config.toml
hidden_size = 512
experts_per_token = 4
d_shared_expert = 192
router_score = "sigmoid"
balance_bias = false
init_std_router = 0.00964
norm_eps = 1e-06
tie_word_embeddings = false
learning_rate = 0.00153
max_seq_len = 512
max_steps = 6484
Below are experts of layer 5 (counted from 0) of a mixture-of-experts language model. Rows are named router (the router's row for the expert), down (a neuron's output weights, with its number) and show model dimensions 0-127. Each number is 128 + 24 x the weight over its row's rms, rounded and kept within 0 to 255. Numbers have three digits each.
After each expert's rows: "raises" lists some tokens whose logits its average output raises strongly, later layers aside. This comes from a sample of Wikipedia text that the model never trained on.

# expert 11
router:148130089096127179145139170138144132136072130140143103142103168151071176142170132092125098105111113124150142119160131144137136112110140163114142107142149107128122101104151111095130154165117143114104114111174142105158147104156113091130097114129108106085093138169101147079119129169154102149115151101132147127104132130101161133102119098103124095128136138117069124169157132110122163107152
down0:092094141143094158107112127135150164167127086122142139109119130152124151087095124151135124143098112135098179075129170126126125145130129131071117137111110126157170130141133118093116145098085098124153096125145137142110103152156131127158096085130073154136111176093105167160124129100139111148149127109113107156150088118132159131117124140147099118140103103126158172089174152162115136107101
raises: " ", " A", " The"

# expert 22
router:159137146119147124131096138098178099090101125105147117131132119127120093145127153108135127155135135153159147103150100113130152126150112134150139095189133150108128158105115153157136095156103172128186181110152137119128118142170111139184112151144108113156162084147118119120119168114129124108132113114150135075129095125182149152118103139131176115109121160146123116131126163113110167151112
down0:120176122125109061133117130079126143108141124129153132129126124139100134114162101109094128132108148140135150098096118139097136125118078139083099120131153139096154110102177125123108142118104113116148156080135168137159127090141097106119140111111131124136102139109110127157157138133113163129134143096088108105110135159129123113142140119104105134099121137103166130099137185116115123122156
raises: "1", "2", "3", "4", "6", "5"

# expert 15
router:123127126114120108122145094139122099159146133165150154144110144133156131120149122156080164113097104117092130136134177137135130116134139132100135092107151140126150160132143170120105152134113079125100059123110135140118111163121082134115127104105071112121095151165146111146160139161120130153097137140112104111100179145123160151139108112135113113128096155125099151195097101111131123130131
down0:117067168109102155180134113123124086083182123177134099150172111135132093145142142107117117133124105107079133092137107127135133102147137156132116149148114136157109096118102128122100148135163132105131148140160121173111126090129133151135111131110144166117163123136067069132109097136141141115169150127140085116122147154166151141138132161158117120140134200126112120129099141142118114129107
raises: "-", ",", ".", " |", " |\n", " to"

# expert 3
router:139149139124132123126131127102107073103148074135091122102159153141143112152139117095145129115104127115149106113141150139107116127086095129145106112103132088086126069078126139169139156149130127135097119117125129108139122117130099109133112129174115134137086143117113123122120140118112125142171157119124153148129122142161159158135124121093177126138139140117127112146087127074143138122111
down0:120143089151150100116131139082127122140167140144122171146132150090132124134121170091093143102139128120115163158134164153111144112096130134122150130136133145071138073129126113121126137096124115099113098150102143116132070108099114144103139108135127185068178113066112147104127108111159099114119125134125111098132151128096162138109128139155168145141129147127170122144141135144161099162126
raises: " and", ",", " ("

# expert 28
router:105145126132138148140136140112114117088123123138131103159117152157104157150121136107129178114112131118151136117075128138145105158130150124098150142127148139089123139132129116140141140100123176144109149154133134125142123080088147132117105167135107128115124117125094094143131155136122145092148151141123161079078134136134156128139148122146172088112140137098107090128098123120089121079156
down0:103129131127145147174119083129139134076105084117101133119076116116149081107096160143100142144173131122123125107115098071104098152162100111160181165150122137119139117138069168135122138095127135151159153141141143108105125113132154152162120152113138138187145113137080126133113142145082120102115127100138148153092122167175130126171177144114140070097127089192177098155122079109096123150130
raises: "s", " and", ",", "ing"

# expert 1
router:138117108151098119131132136107117172134139132110105185164161116110121110120148196122112163124138149150154141113128107142170101141135114144122134101046132129129112147114110147162110112136129117143125136106166124118090119147087176117146101166109134079168149098134122126084166114129119154092137113143150130107082127153102158131140125127167138134127166172111190109144105120164149123127148
down0:157151145128117136060119114149127087102135114099150118091098149130148188130141055141128113137138138137134118104150114126114126111089150153163090115143124133148143152126155133114133145080124131121134112124141100153160120122156109144127134124110131082180107115132113113138111132095135176109146094116128137106181142096153150096190144145112140078083094099130102131154120127072127079126133
raises: " a", " seen", " shown", " known", " used", " an"

# expert 25
router:125115130125080143141084146088137137139129142116162149139117165159139147101152119132133134115144185126083083122101104110108123130156154107122112129165116092111173151104140169124102157147127142065115112124142134088142136116123138111147128129105119124152146127180152123111122099077124138123143118130078117106136124109129159084138084075120164117152175114143108100155106101111142119137179
down0:138165121110157113118121120112126121152123122146128072078102088089156150105120110129139137115133125174151113144146086146227140082137135172115104117112111119078124117107136148073108130095075115111121099116133141114135103098174142123146130103159104124138089127125121132135141126128149125118105125110121157123123126141097152113110111120096178091136117181152144143160154109089129120110101
raises: ",", ".", " |\n", "–", "/", " "

# expert 21
router:131115149137128167163126094146195103100135103114145132138128159126141103149121145133159157150150165124167150157130120175170137101120147121136108186113120118116160101148106103144092123124160144113154125133143180122138155141169111138136120126088128104108172133123093085139118101120141108128193136159137154100175120200107153104120120149148178114142120131127085154135132139105127143109151
down0:147160086115122080128132121137131118148117115099119145136094139157116138142149099129173113114144128101110135124128135137103114139190105106126090131124144124158107131130152108104139117160129104134132115155135143130186129090136115124138178119129110154140138118105107148148167120136133081128106156095155162152140115171133147100143137121167134163138133166118123117154079122128098149168091
raises: ".", ",", "–", " |", " and", "-"

# expert 31
router:134111124156131098126143110083098117127111099066147041108092179158143177129129124097116139121128121119094137124157120141137131137184184121136139181103107127128133114124150155197105121141118109142109116126148154107119145096135123116139109140115106139103124177111117098102104103159094127138163124135099151096065104134136139129159104126135109154178129155097121164132150119162128122126132
down0:117145147101108120150146079120197109138091148122123119154149123099145146102133121104156088106169122133116107120135096161118134133094135139128086127138158134150132170079130122123117148150143150144118125142159090117108124099118085131115107121168145146152108157100118132131085130124164095099114164146100100191149149151148140102100177125134099158111119164115113132117113131123173157134142
raises: " the", " there", " a", " this", " these", " all"

# expert 23
router:134161131133099147122151127119102129144058131106108151173161159150100131121147119138135144140099145120166144129129112125069140128094144083114120111105130095152095204167156118151151102129135118127115135163139178130129162110105122105163102090123119111109132068122107101104138136129123132131104128084135172120154086150128129134127109109119127121142135129088100135147131125135149145117069
down0:093161135128109075124131131166143103143110110125123131158167158183154109110100154159155113115125151071133142163098138106110124108137116079136157148096142109128154122092135098151128184129162106101163112116107172123102166119161197124125145072106128110139151146105104139137191168174162154122136153135181158138111128122158134113126161133145125140122131099125172147107137106138112098118135
raises: " and", " as", " but", " with", " on", " in"

# expert 19
router:108127146112097156140125131142107134133115088125154143101138156101106133127112113097125139119157124110101131111131107116129155151111175093122115149138112151091110121100100117122152161091117131162089120116106148147150117105122126128124111165133124110141102128124057140132141098099153117108174141190141132118116110126169147122136168141100174110154126156148107124115119138115126145138116
down0:153149144158107139111136121171139176171103148162128167123133160099113114135084187089132116091161114130072134145116118113131135167128086118128136110126147121124169155112138090149161092094141111113166100155105129124097148142077111111145111142123160118133151151087168148177128070078130125110113132137163159160120140128109115106095086092122132085133139115150145146181142071150120138092107
raises: ",", " ", "ia", " first", "er"

# expert 18
router:147125121127172139101076151133122172135122146152114101113106125137146152103125134141155116130166126140106124129148126161101147118165161121136124102163127112121080116149146120122115124085146111140149081120171106167113131146059104135126109157151104133083134160120101177105161141155120178114168085094138170134126119148139110096175136138097110190129138133134152131118110092111142089094127
down0:130098121211145160125097140139181142158106145101184159116121108136182101131109136073112164128125150127178125136141128114162124105153101116100129111085163138160085156130124153155144125113141118121132098117117115085125129122141163140131125131111127146118151120115116137168105133153122129149087166121115127124115171108105117156129132139143169118126137117163150095139143115121153133125118
raises: " (", ",", " in", ".", " were", " of"

# expert 24
router:184110152133097164114109103126132123116090109146118146114151125138132115102152160091148111106121165133158088130126093144149148155096089104123111100148122107099122123113116122127131139164094136113135111144117104159088150109117120152164146126128109135107154088155132093152140134068155161124113139148142142125146127160129191089097125104136135102153126115143106117135144119146092126131113
down0:113136128092152145136112115098120132196174109144177084112140104085131160107142109140156149156118168126074151085117077112150117129116102115135158122072124118145125097138167129122123121125102163151171068131084121119143110152122123095136092137133142136128103150141123119093111123146112153149127098127090110093150149140118162107157137127094152146116102153082154107138131117133117112108117
raises: "1", "3", "2", "0", "201", "4"

# expert 4
router:105131119162153165142132111137130116082085117145127125105109147142092128137121144115135090090160098117110111112171137149190117134144094114139150119091133124169144160132103161129142081104100143092123111118102126100121137095122107127130123120105115182168159094092112166103153074132133128132141107131144171105148134100096144111108099154105181114145181133165173156132126096115090130137099
down35:095159156107130172112148131127112133105129148151107145144120108077123139146085116129109098154073106122145121117081084113124098108132130065137117123138120111123149139128110076126131122131118096170113113087149096142147164158133102129105132141122104087079092155137105145119136152123103186157110129112149133127145140129140083130168108138145102117122110106102126102104136109086158148160132
raises: " ", " |", " a", " an", " two"

# expert 7
router:096125117146113137074119146142154123118145133081106129126130105123110148126136091096132127152136142129114137117118165108164101108108153076134115119166144098102140150117116163133087152189093113166125132142126137146167143178143127116133129113191151139142116153136121107134138119113131128108109165121108122144122060133113106129154147128138076125151114127135112146188100126136136133120094
down0:065140175165104170148192140146132125111109092157117153072123176136100165100090100126141132101116149122137140130154096113110107124125104137092149152159112098120124120163115090128161099142154159118132083130140120135150151154104112178106126168129077164118138151145152130144153139108116099121134119104149141135099129133151152142135109113119096090116111124108102097100192143103137113169123
raises: "'s", " and", " (", " &", ",", ";"

# expert 10
router:127153160117151143084090134151112149117145111186143144113131138118156155162123112121116124105137123126140115130127135166172117104082174124138109109139116129082135133102153124109148108137135102138148084121164150151111134080155149112139122108168139162115112151149128123075122131137143105132156132072114132120141106139130092112089127108092162116178171124161092127133112114132157128138099
down0:124139107096118098149150210150130170143125130129167148120133099098137103176124165095109113153126091143092125100109141109121127103139134107089155143085111097140106115099143176117132144097148109107145130156118134148134137105123149100147112138141127109150123156117136172129145136072171111139106114143137105146150191122062118117140135107107142157127128104134167142138123148148146102106117
raises: ",", " (", ".", " |", ";", ":"

# expert 2
router:114107124139126167108118153098084120123104110077156156091114085140136086115115081141131150116144131128154131101140116131198114146108135143151140128154125101105090073145115144133101160146107117145124128124122116147127108117159128134117140149142131150135159125139098104156131119165124146139155166114114136112118062138139168110130137137146144176145128160149132101128100093176149113127140
down35:137108130122119130124106137109115107164122058122158130149115134125106116106132149137137111093118141127198126111142118126093164161063089130103128133143139139097127138080096107126150103124136108095136155139117117131120103175134150148138138141134141138113096098131142159101109131093128132135133146094140109140113116160121155079131148118119106115126077139123087132124126138092123134158135
raises: " the", " a", " an", " its"

# expert 30
router:105113082092117142125098150075105143121111083091146070141089117137148113098143104129124131137104151141168135133158105094137094157146123115154134175143127148180103145114110120141144156143088145086094151107175092143147153095144156097137109148112134083097136104165107150099137124155133078139127129104115128114114093085115150152146118172177124104116087117116141116124133147127148125082129
down0:116146123170140129156140121144104118141109089074128100091141150112134150162133139124118113134125120130142117089104115132133159139111135129100131134176134110103125116097085137147079121130102119123133071134138138113167088114121114132125162130164075112146103148142145162181139144062133099101142101118116117133093105105123136095145132077139146194151147146172130126151138103129125091151118
raises: " (", " |", "–", " and", ","

# expert 17
router:129103145115135150096144145077100121151096120135127121096112154145120114106146121108116161130162155151153146150160121193156151159109159149113151068156120091138121132135160095147130135131172144128094117107138133129164163067140136092130091128142096159125109129140111109110151151155113103127150121094090093140165134147166161133145142127135122107126154155143107087186148156115151107102137
down0:107175085093123145148127101118118126125110159135097095151110141120121121111155113127114124114160156133141082119110133124120139119117153126118102134122145120074094118132105106135137132104125106092116093114080170162087144095169134115076139081150082104132149145123122149120155095136127100135138102136091103146132134145162144108135111093133151162142157118165106123142132126134129101111124
raises: ".", "'", "/", " in", "'s"

# expert 27
router:093114130111112154122118105113136110119099180152144111129100180148093122106128139129136174098140130136124102163116081141100118137129140127138124154118122105134148155136127121160100143180142122131109130101111131129151120126099109130148128152112121132141082152108096137133130123114147130150175140134118133129166205123156106131152145126095054084128102123143119122101086113086087115118163
down0:120126120117095125115106099102086111105120132118126176098134161127129104184149108102164147146090127125131154138118119167098107152108112124135146147146121134124093108108155177133091131158095094149085138115137170133122119143175177122144161144163123146121131124134150078087121105107148100105121129084133172097131094127107119144099125110132140120154091183132180147130134131132085136151147
raises: " same", " main", " latter"

# expert 29
router:161118153116110175110056146130167128097066122141117117133105178184124112106136135147084128150148124137148130110159116120095104149156152150124133125124159105165140135086172128101119150118097114107146168159114109120162134138141126089105106109097126119149140151133107112129100145114136146113157154115149166120102094115135154119135143091099107123090132134124124123115187126110135158108146
down0:185156118127129140173073102110113113113116058135137093130099177160133136092108147092083144127141172147089099105157125119120126132129164128136107143130132115139106168155111149106132123125143145142126111130122119133124169109128100116140118122099078116081124132155156132151118127122069148136105100156081083129144150108115125133147160115111119147172134120099102155108175164134116201150128
raises: " These", " On", " Under"

# expert 12
router:102114112122129142109130109093119146129102120085095131161125113133157113113099154150153094147116156164139150109153119134211126152150128154152147107085133107155122126155126096115094140112134130150147147118153155117116162117104129091131122128109125127140147148131138131128112102141167162146143111123136161097138102113094181145129138108177104166123116154167144128133154110111113145113115
down0:130128144096133137115086123090154080132159110074112125117119140125185156112117095132111162172123140125139103133163110153145100148139146147188114132163139124137138123127170163142139150129137105155136112148148166149138145115123167104136150122121138140118146154112087110120152159144109116098150141157143137146074132096144155112171152137112137155139119122121083160136101113114126114156115
raises: " by", " in", " to", " on", " a", " as"